{
  "norm_eps": 1e-05,
  "rope_theta": 10000.0,
  "rope_fraction": 1.0,
  "init_std_qkv": 0.0142,
  "max_seq_len": 1024
}
Below are experts of layer 5 (counted from 0) of a mixture-of-experts language model. Rows are named router (the router's row for the expert), gate (a neuron's input weights, with its number), up (a neuron's input weights, with its number), down (a neuron's output weights, with its number) and show model dimensions 64-95. Each number is 50 + 12 x the weight over its row's rms, rounded and kept within 0 to 99.
After each expert's rows: "gets" lists some tokens that make up at least twice as much of what it gets as of all text. This comes from a sample of Wikipedia text that the model never trained on. Tokens count by the router's weight.

# expert 50
router:52 43 61 38 44 73 41 41 36 42 48 62 58 45 51 52 49 55 40 50 54 46 56 57 48 50 56 56 48 35 38 36
gate0:82 45 57 49 29 51 38 24 48 47 48 64 33 52 50 35 58 57 47 52 48 38 50 47 51 41 63 57 47 42 42 50
up0:65 53 63 68 55 59 43 17 70 42 36 48 57 27 46 66 57 37 51 37 43 36 53 51 54 44 48 74 49 50 61 39
down0:45 39 46 66 43 45 49 63 58 46 39 47 38 53 49 65 69 59 66 45 68 34 59 47 50 38 71 68 37 51 41 50
gate1:70 21 52 58 42 42 58 41 34 29 53 32 45 47 38 24 39 59 83 48 46 50 51 59 35 41 49 45 68 26 45 46
up1:68 24 42 63 50 43 96 42 37 35 40 57 37 57 40 27 42 33 65 47 48 45 70 42 63 38 60 46 59 18 67 48
down1:60 58 50 51 36 47 53 48 61 50 55 46 63 71 59 37 63 37 54 60 48 43 42 47 78 34 48 62 32 71 61 40
gate2:65 51 52 48 52 25 42 74 56 39 38 46 49 22 26 58 72 33 53 31 37 52 37 56 33 57 37 50 64 37 34 73
up2:61 52 51 70 41 30 49 53 47 43 61 44 50 50 35 69 50 47 46 43 45 49 61 49 37 61 45 62 41 36 63 51
down2:53 58 64 56 80 36 56 46 60 47 61 58 49 35 59 51 47 31 43 63 51 43 45 43 55 49 36 67 65 50 61 42
gate3:46 26 54 60 57 44 68 26 59 67 40 58 35 54 49 34 56 54 45 52 45 54 66 47 52 39 78 42 30 47 53 57
up3:60 56 64 55 45 47 57 20 71 44 36 52 43 47 59 33 53 46 51 51 45 44 68 62 44 27 57 63 52 27 53 42
down3:68 54 30 47 41 73 50 35 53 41 47 55 40 60 70 62 61 44 57 51 51 27 46 76 42 60 35 36 51 49 42 60
gate4:70 45 54 55 54 59 49 54 51 44 39 57 41 56 45 45 58 36 48 36 41 30 61 61 45 48 53 52 52 30 50 56
up4:50 46 55 46 53 59 70 50 58 35 41 64 43 58 45 43 45 25 43 65 49 22 59 56 76 31 52 54 58 40 48 59
down4:42 58 60 45 51 59 40 56 71 54 39 58 34 56 40 60 56 57 70 44 90 36 23 51 62 67 46 57 58 32 50 23
gets: " a", "P", "ab", " P", " Mar", " an"

# expert 91
router:56 38 45 70 53 52 63 71 50 43 41 56 46 56 69 52 59 38 44 38 38 75 59 36 19 35 36 65 58 26 43 47
gate0:52 53 35 66 41 40 69 41 42 61 56 56 48 41 59 49 34 47 46 61 59 40 64 37 41 49 56 42 45 57 41 67
up0:70 46 35 69 63 42 58 49 48 56 55 52 46 39 43 67 44 53 48 50 52 36 63 40 50 50 50 42 24 56 48 54
down0:57 51 21 45 66 68 56 49 24 46 40 32 74 60 36 39 47 57 42 46 62 46 27 61 57 35 61 33 49 49 47 67
gate1:45 30 50 56 39 58 66 59 34 47 57 41 37 47 42 40 57 50 55 38 25 52 51 53 46 49 73 33 44 40 49 49
up1:47 23 60 50 36 56 65 63 39 34 64 38 32 44 33 47 36 41 60 36 28 47 57 55 47 55 69 38 45 28 41 50
down1:69 60 35 57 45 67 42 39 67 49 50 51 53 78 51 54 59 39 42 64 66 73 60 36 43 45 78 43 35 75 37 49
gate2:29 72 46 39 72 37 65 43 57 68 38 53 35 51 29 37 67 32 53 54 52 23 43 38 37 44 65 72 66 55 70 30
up2:54 40 55 55 40 60 25 56 70 21 63 48 39 37 44 48 38 47 57 70 44 56 58 54 53 53 36 35 66 20 19 62
down2:48 43 56 57 52 57 65 36 36 55 47 63 40 31 56 44 50 68 52 60 68 59 49 56 42 52 64 67 41 49 59 55
gate3:66 39 59 74 49 63 57 50 67 55 65 54 38 55 29 56 58 27 57 54 26 64 68 52 44 41 48 44 54 26 66 58
up3:46 38 47 72 52 61 65 77 71 33 73 57 48 51 54 45 68 33 48 59 31 58 58 40 35 49 49 64 49 56 55 61
down3:35 62 46 40 74 57 58 58 40 55 51 29 62 56 52 49 47 26 67 57 59 79 58 52 55 50 68 33 53 51 58 39
gate4:75 36 43 55 39 70 50 53 47 31 57 35 45 22 49 57 49 60 73 39 47 61 59 37 40 52 36 35 68 32 39 53
up4:68 61 48 52 46 45 47 38 45 41 41 29 53 37 52 40 47 49 60 35 48 42 41 54 47 59 32 34 57 36 48 45
down4:26 77 28 47 62 63 60 50 54 46 44 43 62 31 35 54 62 40 74 67 69 65 73 46 31 66 64 79 54 59 56 58
gets: " ", " F", " C", " (", " T", " A"

# expert 46
router:32 45 80 55 22 42 67 55 40 51 45 60 74 45 69 51 43 46 46 26 50 44 68 71 55 57 46 58 49 51 57 68
gate0:41 34 66 46 37 44 43 53 68 50 46 59 63 39 54 69 38 26 73 39 53 57 77 51 48 60 50 61 45 16 31 68
up0:26 46 55 76 67 50 52 43 66 48 33 52 43 43 48 39 36 44 70 60 52 52 61 30 63 57 42 46 28 44 51 81
down0:38 46 43 68 63 60 27 42 33 38 66 63 57 52 55 65 52 50 19 57 84 39 50 57 61 42 30 42 60 58 53 46
gate1:63 53 57 39 42 57 52 41 47 58 28 67 54 38 45 47 59 41 50 71 44 39 49 39 40 42 57 45 47 41 69 52
up1:53 48 72 54 33 59 57 52 47 53 40 62 47 38 45 50 63 46 49 59 34 48 53 33 40 49 56 46 51 39 59 50
down1:46 69 80 55 46 65 64 46 67 78 62 58 68 53 81 48 60 44 53 61 49 39 39 23 59 51 62 51 38 52 76 50
gate2:62 56 51 41 25 54 47 26 56 35 54 49 43 38 47 33 63 46 55 41 46 56 40 64 45 48 49 39 44 30 30 45
up2:51 49 76 61 37 54 49 46 57 29 61 43 34 46 50 48 55 48 61 24 55 66 49 53 57 49 60 31 74 43 44 55
down2:50 50 65 52 47 48 45 21 41 47 47 50 70 40 54 47 79 60 35 49 37 52 43 38 70 42 37 67 40 48 55 49
gate3:40 27 30 46 63 61 59 48 61 40 64 58 38 60 55 48 43 35 49 49 33 52 62 49 63 47 52 33 63 54 66 64
up3:40 21 50 54 57 49 58 53 51 45 63 44 53 50 58 48 43 42 41 25 40 76 57 73 57 35 57 49 46 53 55 73
down3:36 46 42 51 43 60 30 53 52 58 80 34 44 67 51 46 38 47 64 57 37 47 45 47 47 37 39 36 51 52 45 72
gate4:37 41 56 61 32 39 52 64 60 56 65 49 49 48 34 52 51 53 48 59 56 55 76 37 41 54 47 48 56 30 27 58
up4:37 35 63 78 44 24 59 73 66 36 71 52 47 42 37 64 44 45 46 60 61 31 50 42 41 36 46 55 48 51 49 65
down4:57 57 57 66 51 37 87 51 53 43 39 54 48 46 49 69 55 53 43 49 62 53 67 54 57 52 48 61 56 40 36 45
gets: "in", "an", "at", "as", "ad", "un"

# expert 117
router:72 40 54 57 53 58 54 42 60 58 63 76 44 55 46 74 46 54 32 56 58 38 44 41 62 45 63 54 54 58 62 59
gate0:69 24 44 75 41 47 43 62 35 78 67 41 33 46 25 47 42 20 51 41 62 65 44 44 39 64 31 55 55 42 40 57
up0:66 24 40 74 64 46 39 56 46 76 53 50 32 56 31 66 41 17 40 62 62 69 52 45 48 67 46 47 47 46 55 74
down0:50 17 45 57 62 61 59 48 20 78 59 74 39 50 46 59 48 43 19 56 54 75 37 35 32 52 38 53 54 60 48 52
gate1:39 65 18 63 75 73 72 55 37 40 43 57 30 34 52 65 34 41 67 39 55 60 68 35 56 58 64 42 48 47 24 60
up1:50 69 60 77 58 64 59 49 34 40 67 56 52 38 71 46 55 54 63 43 52 59 53 37 52 64 49 42 59 62 23 51
down1:23 57 49 47 53 42 48 47 47 42 61 49 57 49 59 55 42 32 73 24 37 72 55 47 55 45 54 72 52 64 52 59
gate2:34 44 53 62 45 50 54 51 47 46 48 60 64 41 60 46 52 39 48 39 30 49 45 38 67 34 57 68 30 36 45 58
up2:50 57 55 47 54 43 58 49 63 44 44 45 49 40 29 59 56 63 47 42 35 49 44 51 40 59 42 58 69 48 49 51
down2:45 28 63 56 64 60 36 58 32 22 49 63 44 47 53 52 46 32 49 51 50 48 54 63 58 74 67 19 53 46 47 62
gate3:54 41 51 48 58 47 52 45 39 72 32 61 49 44 24 40 27 53 52 27 45 53 53 59 50 34 30 43 53 36 39 53
up3:49 40 51 63 41 35 30 36 48 53 38 49 46 44 28 52 39 42 51 69 59 31 69 58 69 43 47 58 37 65 31 47
down3:51 73 53 47 69 55 58 43 32 63 53 51 36 68 69 41 64 67 43 55 45 48 48 52 30 51 55 17 55 81 48 57
gate4:65 45 49 28 22 42 21 44 43 54 46 41 50 45 62 54 44 47 49 39 31 43 63 46 64 40 77 63 35 39 38 48
up4:71 59 70 24 52 40 39 57 47 75 42 46 63 46 41 61 37 48 56 42 46 28 64 37 68 53 67 53 45 38 43 44
down4:55 60 37 53 47 44 75 55 45 39 86 58 62 46 55 68 46 58 21 40 64 43 49 47 30 37 60 36 44 72 58 70
gets: " B", " R", " G", " W", " K", " S"

# expert 27
router:47 62 51 62 55 44 56 50 53 51 66 37 64 54 53 36 49 60 60 45 47 51 46 30 55 55 63 62 60 72 49 55
gate0:74 61 53 53 43 28 20 42 73 63 42 43 41 52 33 41 54 52 60 57 47 37 53 59 41 59 48 68 49 38 39 41
up0:69 55 44 43 49 39 36 25 57 58 46 46 56 69 53 42 53 66 58 51 55 32 37 53 51 43 46 59 65 44 54 44
down0:52 48 64 54 60 67 56 54 74 52 43 64 39 50 48 51 51 87 48 66 53 63 42 17 65 55 71 54 57 35 36 64
gate1:50 37 60 45 49 41 65 50 55 51 57 44 36 37 45 47 57 51 53 47 46 55 55 41 33 61 59 55 53 43 58 56
up1:39 40 65 57 40 36 52 48 50 42 77 40 43 48 50 57 69 49 64 34 40 64 38 36 32 80 55 44 52 50 61 65
down1:55 62 52 42 65 53 64 43 56 54 62 64 59 42 87 48 39 54 43 53 41 32 41 51 35 63 52 56 48 62 45 72
gate2:67 39 64 52 43 38 57 70 46 46 29 54 54 28 51 35 29 55 52 53 39 65 48 62 39 26 43 42 37 48 44 46
up2:53 54 78 49 37 24 40 30 51 59 22 44 49 44 56 41 41 35 45 39 32 66 65 66 62 52 40 39 45 52 59 46
down2:39 57 62 31 79 39 45 37 58 49 59 45 50 49 67 55 48 35 50 40 54 43 60 28 54 26 62 49 44 59 49 51
gate3:80 55 51 71 39 50 30 61 56 38 42 57 52 58 48 62 52 57 55 52 53 48 71 44 48 53 68 57 29 54 18 09
up3:63 63 54 69 33 71 54 61 61 46 52 59 61 41 42 65 63 58 72 30 51 42 65 38 53 45 77 54 48 56 18 35
down3:49 58 37 47 71 49 55 46 58 67 65 41 51 39 60 43 53 63 60 40 56 55 68 58 62 40 57 57 56 59 40 55
gate4:61 57 63 58 50 47 48 64 46 37 77 43 29 40 45 54 31 55 53 41 28 43 53 46 65 36 60 49 35 45 28 25
up4:46 61 55 67 40 45 69 72 53 47 56 37 34 26 48 51 35 52 40 30 25 48 59 42 65 51 58 30 37 62 41 38
down4:29 44 59 44 49 42 61 51 52 38 37 54 34 46 73 49 50 73 38 64 39 50 56 47 37 55 69 29 49 42 69 33
gets: " to", " of", " in", "–", " and", " after"

# expert 114
router:37 61 64 47 31 70 64 52 51 49 55 23 42 48 45 49 58 55 35 43 69 34 25 51 61 32 45 69 50 53 49 39
gate0:46 37 56 69 56 39 39 61 56 63 74 51 50 34 52 65 31 47 71 50 35 43 21 52 53 31 38 47 35 39 43 52
up0:42 38 46 65 54 55 53 47 50 61 58 68 52 45 65 51 38 55 75 53 61 35 15 48 52 26 46 62 47 38 38 49
down0:60 50 37 70 67 64 56 25 43 47 47 51 61 42 36 43 47 49 51 46 51 33 67 52 31 45 38 44 69 60 50 43
gate1:31 49 58 45 22 43 69 56 28 48 43 49 49 53 45 55 44 47 44 47 49 45 62 56 54 44 44 55 50 49 32 67
up1:30 60 59 54 22 24 48 47 33 42 48 40 45 28 43 16 42 46 65 44 52 43 70 46 55 64 66 54 29 43 42 64
down1:31 51 48 38 59 69 45 68 60 80 38 55 65 29 53 38 62 53 40 69 58 36 45 33 46 21 57 54 32 50 43 57
gate2:33 50 42 41 47 63 34 52 58 22 64 27 52 48 61 31 49 33 58 56 43 83 37 63 66 58 57 54 51 47 40 54
up2:39 45 38 38 45 55 38 34 51 32 54 22 60 47 60 20 48 49 52 49 59 55 37 55 73 46 53 43 60 37 46 57
down2:47 58 67 45 45 40 41 35 54 52 45 69 50 51 68 50 67 35 43 57 23 55 66 58 48 35 78 57 49 59 46 81
gate3:56 46 30 49 49 51 49 57 45 28 70 26 67 21 35 38 19 46 56 27 51 55 52 39 27 38 36 40 60 19 30 62
up3:35 58 39 60 57 55 47 59 58 56 62 44 44 34 60 45 32 62 45 35 53 44 41 56 43 58 55 53 58 29 45 62
down3:51 67 49 56 77 45 50 40 60 42 69 44 60 36 48 58 59 63 42 38 38 45 45 37 31 57 51 38 55 48 30 59
gate4:74 42 58 79 40 50 49 40 51 39 55 55 30 33 41 61 47 52 50 65 49 46 58 54 47 57 59 12 52 26 46 61
up4:63 53 60 76 44 75 56 56 38 33 39 68 36 38 59 59 41 68 59 48 53 32 47 60 64 46 58 32 50 46 38 59
down4:56 51 42 59 38 48 55 68 43 59 62 33 43 63 37 58 67 57 66 34 42 44 45 51 36 64 63 65 60 40 47 58
gets: " as", "on", "ay", "o", "ag", "M"

# expert 58
router:36 69 60 48 48 53 52 56 53 44 47 43 55 53 44 49 49 30 65 49 39 51 47 49 57 55 68 46 44 62 68 42
gate0:44 26 20 51 61 41 44 28 64 44 32 50 44 48 49 30 43 53 64 49 06 63 39 48 48 54 23 35 57 40 42 67
up0:48 48 27 47 44 50 58 25 79 42 61 49 45 48 46 52 51 38 50 46 22 62 35 39 30 37 31 38 64 43 66 51
down0:37 62 42 49 66 49 43 45 64 47 53 73 40 64 50 43 48 56 56 41 37 51 41 40 62 60 55 53 52 38 59 71
gate1:54 49 45 38 13 58 51 50 58 34 64 30 47 69 33 60 49 37 33 62 28 43 49 63 37 40 60 40 36 50 51 21
up1:60 63 55 27 21 50 43 56 53 60 55 40 52 56 39 66 61 50 36 54 51 66 46 58 41 57 51 49 34 59 55 33
down1:54 67 41 64 51 44 31 42 61 50 46 59 57 42 65 43 59 56 29 51 43 58 59 50 39 27 52 59 51 54 51 50
gate2:61 49 47 61 32 40 40 59 37 46 61 41 54 39 29 59 52 54 58 62 48 61 52 44 27 71 46 70 33 41 53 41
up2:68 76 69 75 77 48 72 57 29 50 64 51 62 54 39 60 51 36 62 57 55 60 53 32 63 50 60 59 30 45 68 67
down2:40 40 60 53 47 43 34 48 54 57 61 40 46 78 30 62 55 52 57 54 43 54 67 33 51 51 30 38 23 55 52 43
gate3:42 49 43 35 43 48 38 61 53 52 66 41 61 68 50 60 60 33 63 52 37 55 61 77 45 69 60 65 54 55 56 33
up3:52 50 52 53 41 50 66 46 69 33 56 56 52 54 40 61 37 37 54 73 43 28 67 40 40 46 61 61 46 39 52 43
down3:35 55 68 51 76 29 74 58 57 50 49 45 37 54 53 55 47 48 44 24 54 62 50 58 57 43 54 70 60 58 53 50
gate4:44 58 43 48 45 51 46 71 77 42 66 55 43 27 42 55 49 34 44 31 55 50 57 45 38 55 56 45 58 52 39 68
up4:44 66 34 31 52 46 56 64 61 38 48 60 47 55 57 53 31 10 41 37 48 29 62 29 58 54 53 41 69 56 55 71
down4:54 42 66 35 44 88 42 50 39 55 49 60 59 53 53 47 30 55 54 52 54 35 47 26 59 56 42 45 45 34 50 40
gets: "al", "ar", "est", "ad", "it", "ur"

# expert 96
router:43 60 49 46 62 58 69 36 48 64 53 67 49 56 39 60 52 60 48 76 48 31 61 38 51 44 45 39 51 56 32 48
gate0:63 39 60 65 66 53 71 70 79 37 40 58 34 50 36 67 56 34 70 48 54 29 49 58 67 49 60 42 39 40 51 53
up0:56 37 49 61 60 41 69 64 79 38 38 51 53 49 40 56 55 53 78 50 48 41 35 55 60 38 55 51 51 50 35 59
down0:49 40 54 44 59 69 51 27 41 37 57 62 50 51 64 55 39 37 52 29 38 44 52 41 40 55 59 37 56 41 42 71
gate1:48 40 48 51 56 42 67 52 48 68 60 55 58 44 59 61 43 44 53 42 50 54 27 40 43 50 47 46 26 61 45 50
up1:40 41 60 45 68 35 63 49 66 47 48 47 56 49 37 50 35 38 62 73 38 53 34 41 56 58 54 50 29 64 62 61
down1:79 57 52 37 22 34 42 57 89 32 45 50 49 51 53 45 39 22 51 48 49 21 25 47 49 56 51 61 38 82 51 36
gate2:63 54 39 46 41 57 52 46 80 44 45 63 36 44 41 60 66 31 60 49 47 30 40 46 62 57 53 51 31 45 46 58
up2:50 56 31 43 35 58 46 36 66 49 46 68 64 50 30 53 52 36 32 57 52 46 46 39 54 38 41 50 39 51 42 54
down2:34 69 66 56 63 51 32 50 74 37 31 67 56 44 38 46 54 51 62 57 53 52 24 48 59 53 54 36 39 41 37 47
gate3:42 40 46 61 43 49 40 58 65 63 41 44 48 56 23 47 56 60 46 52 11 73 54 51 45 46 54 33 50 24 63 44
up3:33 53 52 58 57 46 62 60 70 48 45 36 49 46 57 45 35 39 71 50 28 62 57 52 53 59 49 25 67 39 47 60
down3:53 52 61 67 59 54 44 52 31 49 42 31 59 39 56 63 42 56 36 40 46 47 52 59 40 43 48 38 45 56 39 77
gate4:65 48 47 63 44 37 45 59 40 63 50 46 32 48 52 51 48 47 62 57 52 20 41 49 64 34 46 48 63 48 51 30
up4:57 58 53 67 60 35 57 59 39 54 35 38 58 45 49 43 38 61 55 39 56 50 69 37 54 54 39 57 57 53 68 65
down4:30 64 63 52 56 39 51 64 65 50 53 49 36 37 66 38 57 49 59 44 60 55 49 23 65 59 31 59 56 30 60 55
gets: "ing", "u", "ang", "ong", "end", "ue"

# expert 44
router:53 55 42 47 47 34 53 48 50 56 39 75 76 68 71 36 33 60 29 56 50 41 37 44 44 38 49 52 60 67 42 45
gate0:65 70 40 47 31 27 58 56 67 50 48 58 51 46 53 55 39 67 32 47 43 48 47 49 53 58 54 68 75 41 40 41
up0:56 66 51 59 48 28 55 54 43 47 50 53 55 36 63 63 36 54 39 46 33 44 48 45 37 51 57 63 60 35 33 56
down0:60 59 65 42 62 53 59 45 55 54 35 85 53 52 57 15 69 51 00 40 40 51 47 47 51 45 59 45 49 43 42 33
gate1:73 62 33 60 26 35 44 32 45 48 69 42 55 55 51 47 38 57 50 58 48 43 61 82 71 82 66 65 57 48 41 47
up1:62 73 41 52 35 49 53 26 34 59 59 53 61 49 63 51 42 59 49 65 35 54 58 66 78 57 58 63 32 60 22 42
down1:72 40 44 64 57 53 68 62 59 41 27 83 55 46 61 39 76 57 16 60 51 45 56 56 52 57 53 43 55 52 37 59
gate2:47 81 61 65 60 57 48 56 58 59 51 41 25 47 30 44 56 53 49 45 54 43 55 51 55 66 52 64 66 58 25 50
up2:46 73 59 57 57 48 45 58 56 73 59 48 53 49 42 34 52 62 52 60 60 35 46 47 57 52 42 75 51 64 34 48
down2:49 46 50 45 58 37 38 63 75 46 42 37 42 37 47 55 74 51 30 61 65 59 50 45 50 38 53 61 58 73 34 42
gate3:66 54 25 43 26 14 60 49 53 47 50 56 46 55 59 42 52 47 30 47 29 42 54 60 57 47 66 49 63 41 32 46
up3:57 56 28 49 29 14 47 38 54 43 42 52 52 51 59 50 44 44 41 42 25 26 46 63 64 48 73 52 59 34 43 65
down3:53 53 53 47 51 47 64 47 53 55 46 93 51 55 51 47 44 46 00 41 37 50 32 50 51 42 65 46 35 44 41 54
gate4:76 34 42 67 33 32 49 42 68 28 62 48 63 31 43 44 31 43 44 52 34 53 59 49 41 49 29 38 46 39 54 54
up4:61 43 47 59 29 38 60 44 55 22 53 46 68 43 53 38 35 50 50 56 31 43 50 38 55 39 38 38 29 36 63 72
down4:64 53 50 54 34 62 43 66 59 34 25 85 62 37 67 26 62 45 23 57 32 45 51 70 47 56 55 48 51 57 45 46
gets: " D", " G", " C", " N", " L", " T"

# expert 121
router:24 74 49 70 40 42 72 40 38 53 54 23 39 46 46 23 34 57 67 42 55 49 42 40 61 51 59 49 49 59 27 57
gate0:50 49 35 45 40 52 54 62 33 41 79 43 24 57 60 45 37 39 45 31 50 73 32 37 55 81 36 29 79 48 46 45
up0:42 45 59 35 45 62 45 52 62 50 58 40 52 63 35 45 62 67 57 64 31 51 62 57 47 39 59 61 63 30 30 43
down0:38 47 33 60 51 53 52 62 49 42 58 40 09 64 62 45 33 46 48 46 53 69 68 57 55 53 64 51 52 52 68 50
gate1:48 64 53 33 50 49 61 55 63 56 38 63 36 40 39 37 45 38 46 64 51 40 60 72 60 45 78 41 44 63 29 36
up1:49 45 58 37 53 51 50 62 54 69 57 58 50 50 29 47 26 35 48 61 34 53 48 73 51 39 63 16 64 67 40 62
down1:41 51 38 59 48 63 70 48 51 71 29 84 59 54 54 59 37 24 31 43 40 61 60 60 70 27 70 48 65 47 48 46
gate2:38 47 60 79 54 48 54 40 63 54 40 41 34 38 49 23 43 60 65 54 50 48 61 60 22 65 48 53 54 50 45 76
up2:49 42 62 73 51 53 54 47 54 54 42 56 43 71 30 44 25 42 81 46 33 53 40 46 36 58 54 45 42 47 68 57
down2:52 44 58 69 64 36 32 40 66 64 35 37 59 34 33 56 54 66 38 47 37 48 50 48 32 52 41 56 58 43 35 52
gate3:56 68 45 29 56 48 57 41 46 51 55 20 42 51 42 38 57 79 60 58 56 52 58 51 44 60 67 44 46 45 30 46
up3:54 63 41 40 41 47 53 42 48 48 52 22 49 57 41 40 42 79 56 50 58 56 57 52 46 55 49 39 39 49 20 51
down3:69 43 66 48 51 58 77 42 41 59 29 54 61 51 37 31 40 59 33 53 45 57 45 29 55 32 53 52 69 32 30 49
gate4:37 59 42 54 62 47 50 58 73 71 50 67 36 41 37 41 65 45 68 39 62 44 50 41 53 40 66 49 50 25 42 48
up4:44 52 76 62 47 59 44 58 69 21 61 62 38 22 53 44 44 54 66 71 40 27 38 41 52 26 72 34 57 27 41 48
down4:65 70 31 47 46 42 63 45 66 53 31 70 38 49 53 40 63 57 55 66 54 24 76 47 63 61 76 41 54 36 50 36
gets: " to", " in", "ing", " with", " of", " on"

# expert 79
router:33 48 59 39 49 59 64 24 39 53 49 59 61 63 42 29 43 46 53 69 40 40 40 52 48 45 49 54 66 57 49 60
gate0:48 41 69 61 54 34 54 49 66 40 41 40 41 49 39 50 39 49 63 49 43 41 56 64 34 55 34 53 45 28 36 28
up0:35 48 50 41 59 47 48 66 40 56 40 51 49 63 30 44 54 68 50 58 42 41 75 69 41 52 36 48 74 33 51 39
down0:60 30 43 40 53 44 55 19 70 66 43 48 35 58 41 46 51 27 70 41 65 66 62 41 52 44 48 80 46 34 53 37
gate1:45 48 35 46 66 63 73 55 54 44 41 36 63 50 59 51 38 29 47 39 40 44 52 44 52 61 37 38 53 38 40 57
up1:43 57 35 43 57 59 72 39 60 43 31 37 58 56 47 51 36 33 66 42 51 34 61 46 65 69 50 52 60 33 44 40
down1:49 47 56 56 43 63 70 39 51 58 42 58 69 67 49 53 59 56 59 59 45 33 41 20 40 52 42 46 68 62 36 51
gate2:47 23 47 46 27 48 56 70 61 21 57 49 33 51 64 41 14 56 64 57 59 44 33 41 48 49 51 45 69 40 23 55
up2:59 22 27 40 30 69 54 63 48 35 58 52 37 51 52 38 30 58 55 70 47 43 23 39 47 42 44 33 72 40 28 39
down2:46 60 63 34 75 43 37 49 55 56 46 61 38 40 55 47 45 34 91 44 43 57 53 18 67 43 48 58 54 50 61 57
gate3:60 24 67 53 19 52 44 34 49 54 29 49 57 64 48 54 35 52 52 58 34 63 77 33 49 48 37 25 53 44 53 56
up3:52 28 70 57 21 60 48 46 35 61 42 50 47 55 57 61 48 60 49 59 33 62 86 38 49 53 44 41 52 44 48 58
down3:50 51 67 49 31 75 36 46 62 56 49 40 64 54 64 50 51 57 51 66 48 61 47 61 52 57 45 32 45 78 41 38
gate4:44 53 47 51 49 55 60 37 47 34 39 64 41 55 41 38 31 64 72 48 48 56 75 60 47 34 50 51 53 38 33 36
up4:44 53 52 58 59 66 52 29 45 46 43 61 31 50 33 33 41 73 68 34 47 54 70 61 47 49 47 41 60 31 34 35
down4:64 53 26 44 14 48 53 39 33 55 50 44 41 53 43 44 56 49 58 37 55 53 56 40 47 40 71 50 64 37 50 37
gets: "y", "ar", " K", "an", "ig", " and"

# expert 85
router:50 50 49 54 62 58 20 50 47 49 56 65 56 52 53 64 50 55 44 66 61 44 36 53 63 51 41 42 68 65 57 36
gate0:69 19 61 57 51 52 33 37 51 47 51 61 50 68 44 46 30 37 65 79 47 23 36 61 60 50 48 49 58 44 54 33
up0:60 14 64 62 50 51 48 39 63 48 43 58 41 69 46 46 24 42 66 79 49 34 38 63 59 40 36 48 48 46 56 38
down0:56 50 61 56 51 46 58 51 39 43 36 48 70 53 70 58 55 36 45 35 43 51 52 60 45 41 36 56 68 51 51 46
gate1:50 50 74 55 45 42 46 45 67 57 44 29 46 54 41 56 48 54 59 67 54 44 42 43 40 48 53 41 34 51 49 60
up1:72 43 44 47 59 80 43 27 53 39 57 61 58 55 52 53 54 58 51 61 54 29 50 57 89 48 57 34 59 32 73 34
down1:44 50 39 27 41 57 41 55 39 60 41 52 51 58 55 50 56 73 62 66 63 46 34 67 62 42 49 38 38 52 56 50
gate2:78 63 65 51 56 64 53 44 39 63 29 48 57 54 64 62 38 58 49 57 56 81 58 33 39 44 37 42 27 41 61 58
up2:81 50 67 68 64 61 50 56 58 53 59 61 41 46 37 58 17 65 55 50 51 39 52 57 66 44 39 29 46 31 61 34
down2:45 53 37 53 33 68 56 45 56 71 58 46 47 63 52 54 43 47 51 44 36 53 54 52 47 41 27 34 26 46 46 54
gate3:43 56 61 43 38 52 49 56 61 58 32 46 60 61 40 49 54 34 54 48 47 35 41 56 38 23 55 58 32 52 41 64
up3:70 41 54 58 64 49 49 45 53 21 47 56 51 49 47 65 28 45 43 65 52 28 40 69 69 45 49 44 64 45 53 35
down3:54 45 35 38 60 50 68 44 45 76 66 36 17 42 45 51 74 76 49 56 49 46 45 65 46 49 68 35 42 42 43 55
gate4:49 49 53 41 49 46 49 30 40 86 39 42 48 58 36 58 51 52 61 58 39 46 35 52 23 44 47 75 44 62 49 60
up4:65 32 60 64 48 62 61 62 42 31 50 65 43 42 38 41 36 52 64 77 40 24 59 61 47 59 54 57 55 37 33 66
down4:77 43 38 57 59 55 58 49 20 15 62 42 66 40 67 47 21 48 30 53 58 45 66 63 52 53 42 33 65 26 35 48
gets: ".", " |", ")", "\"", ".\n\n", ".\n"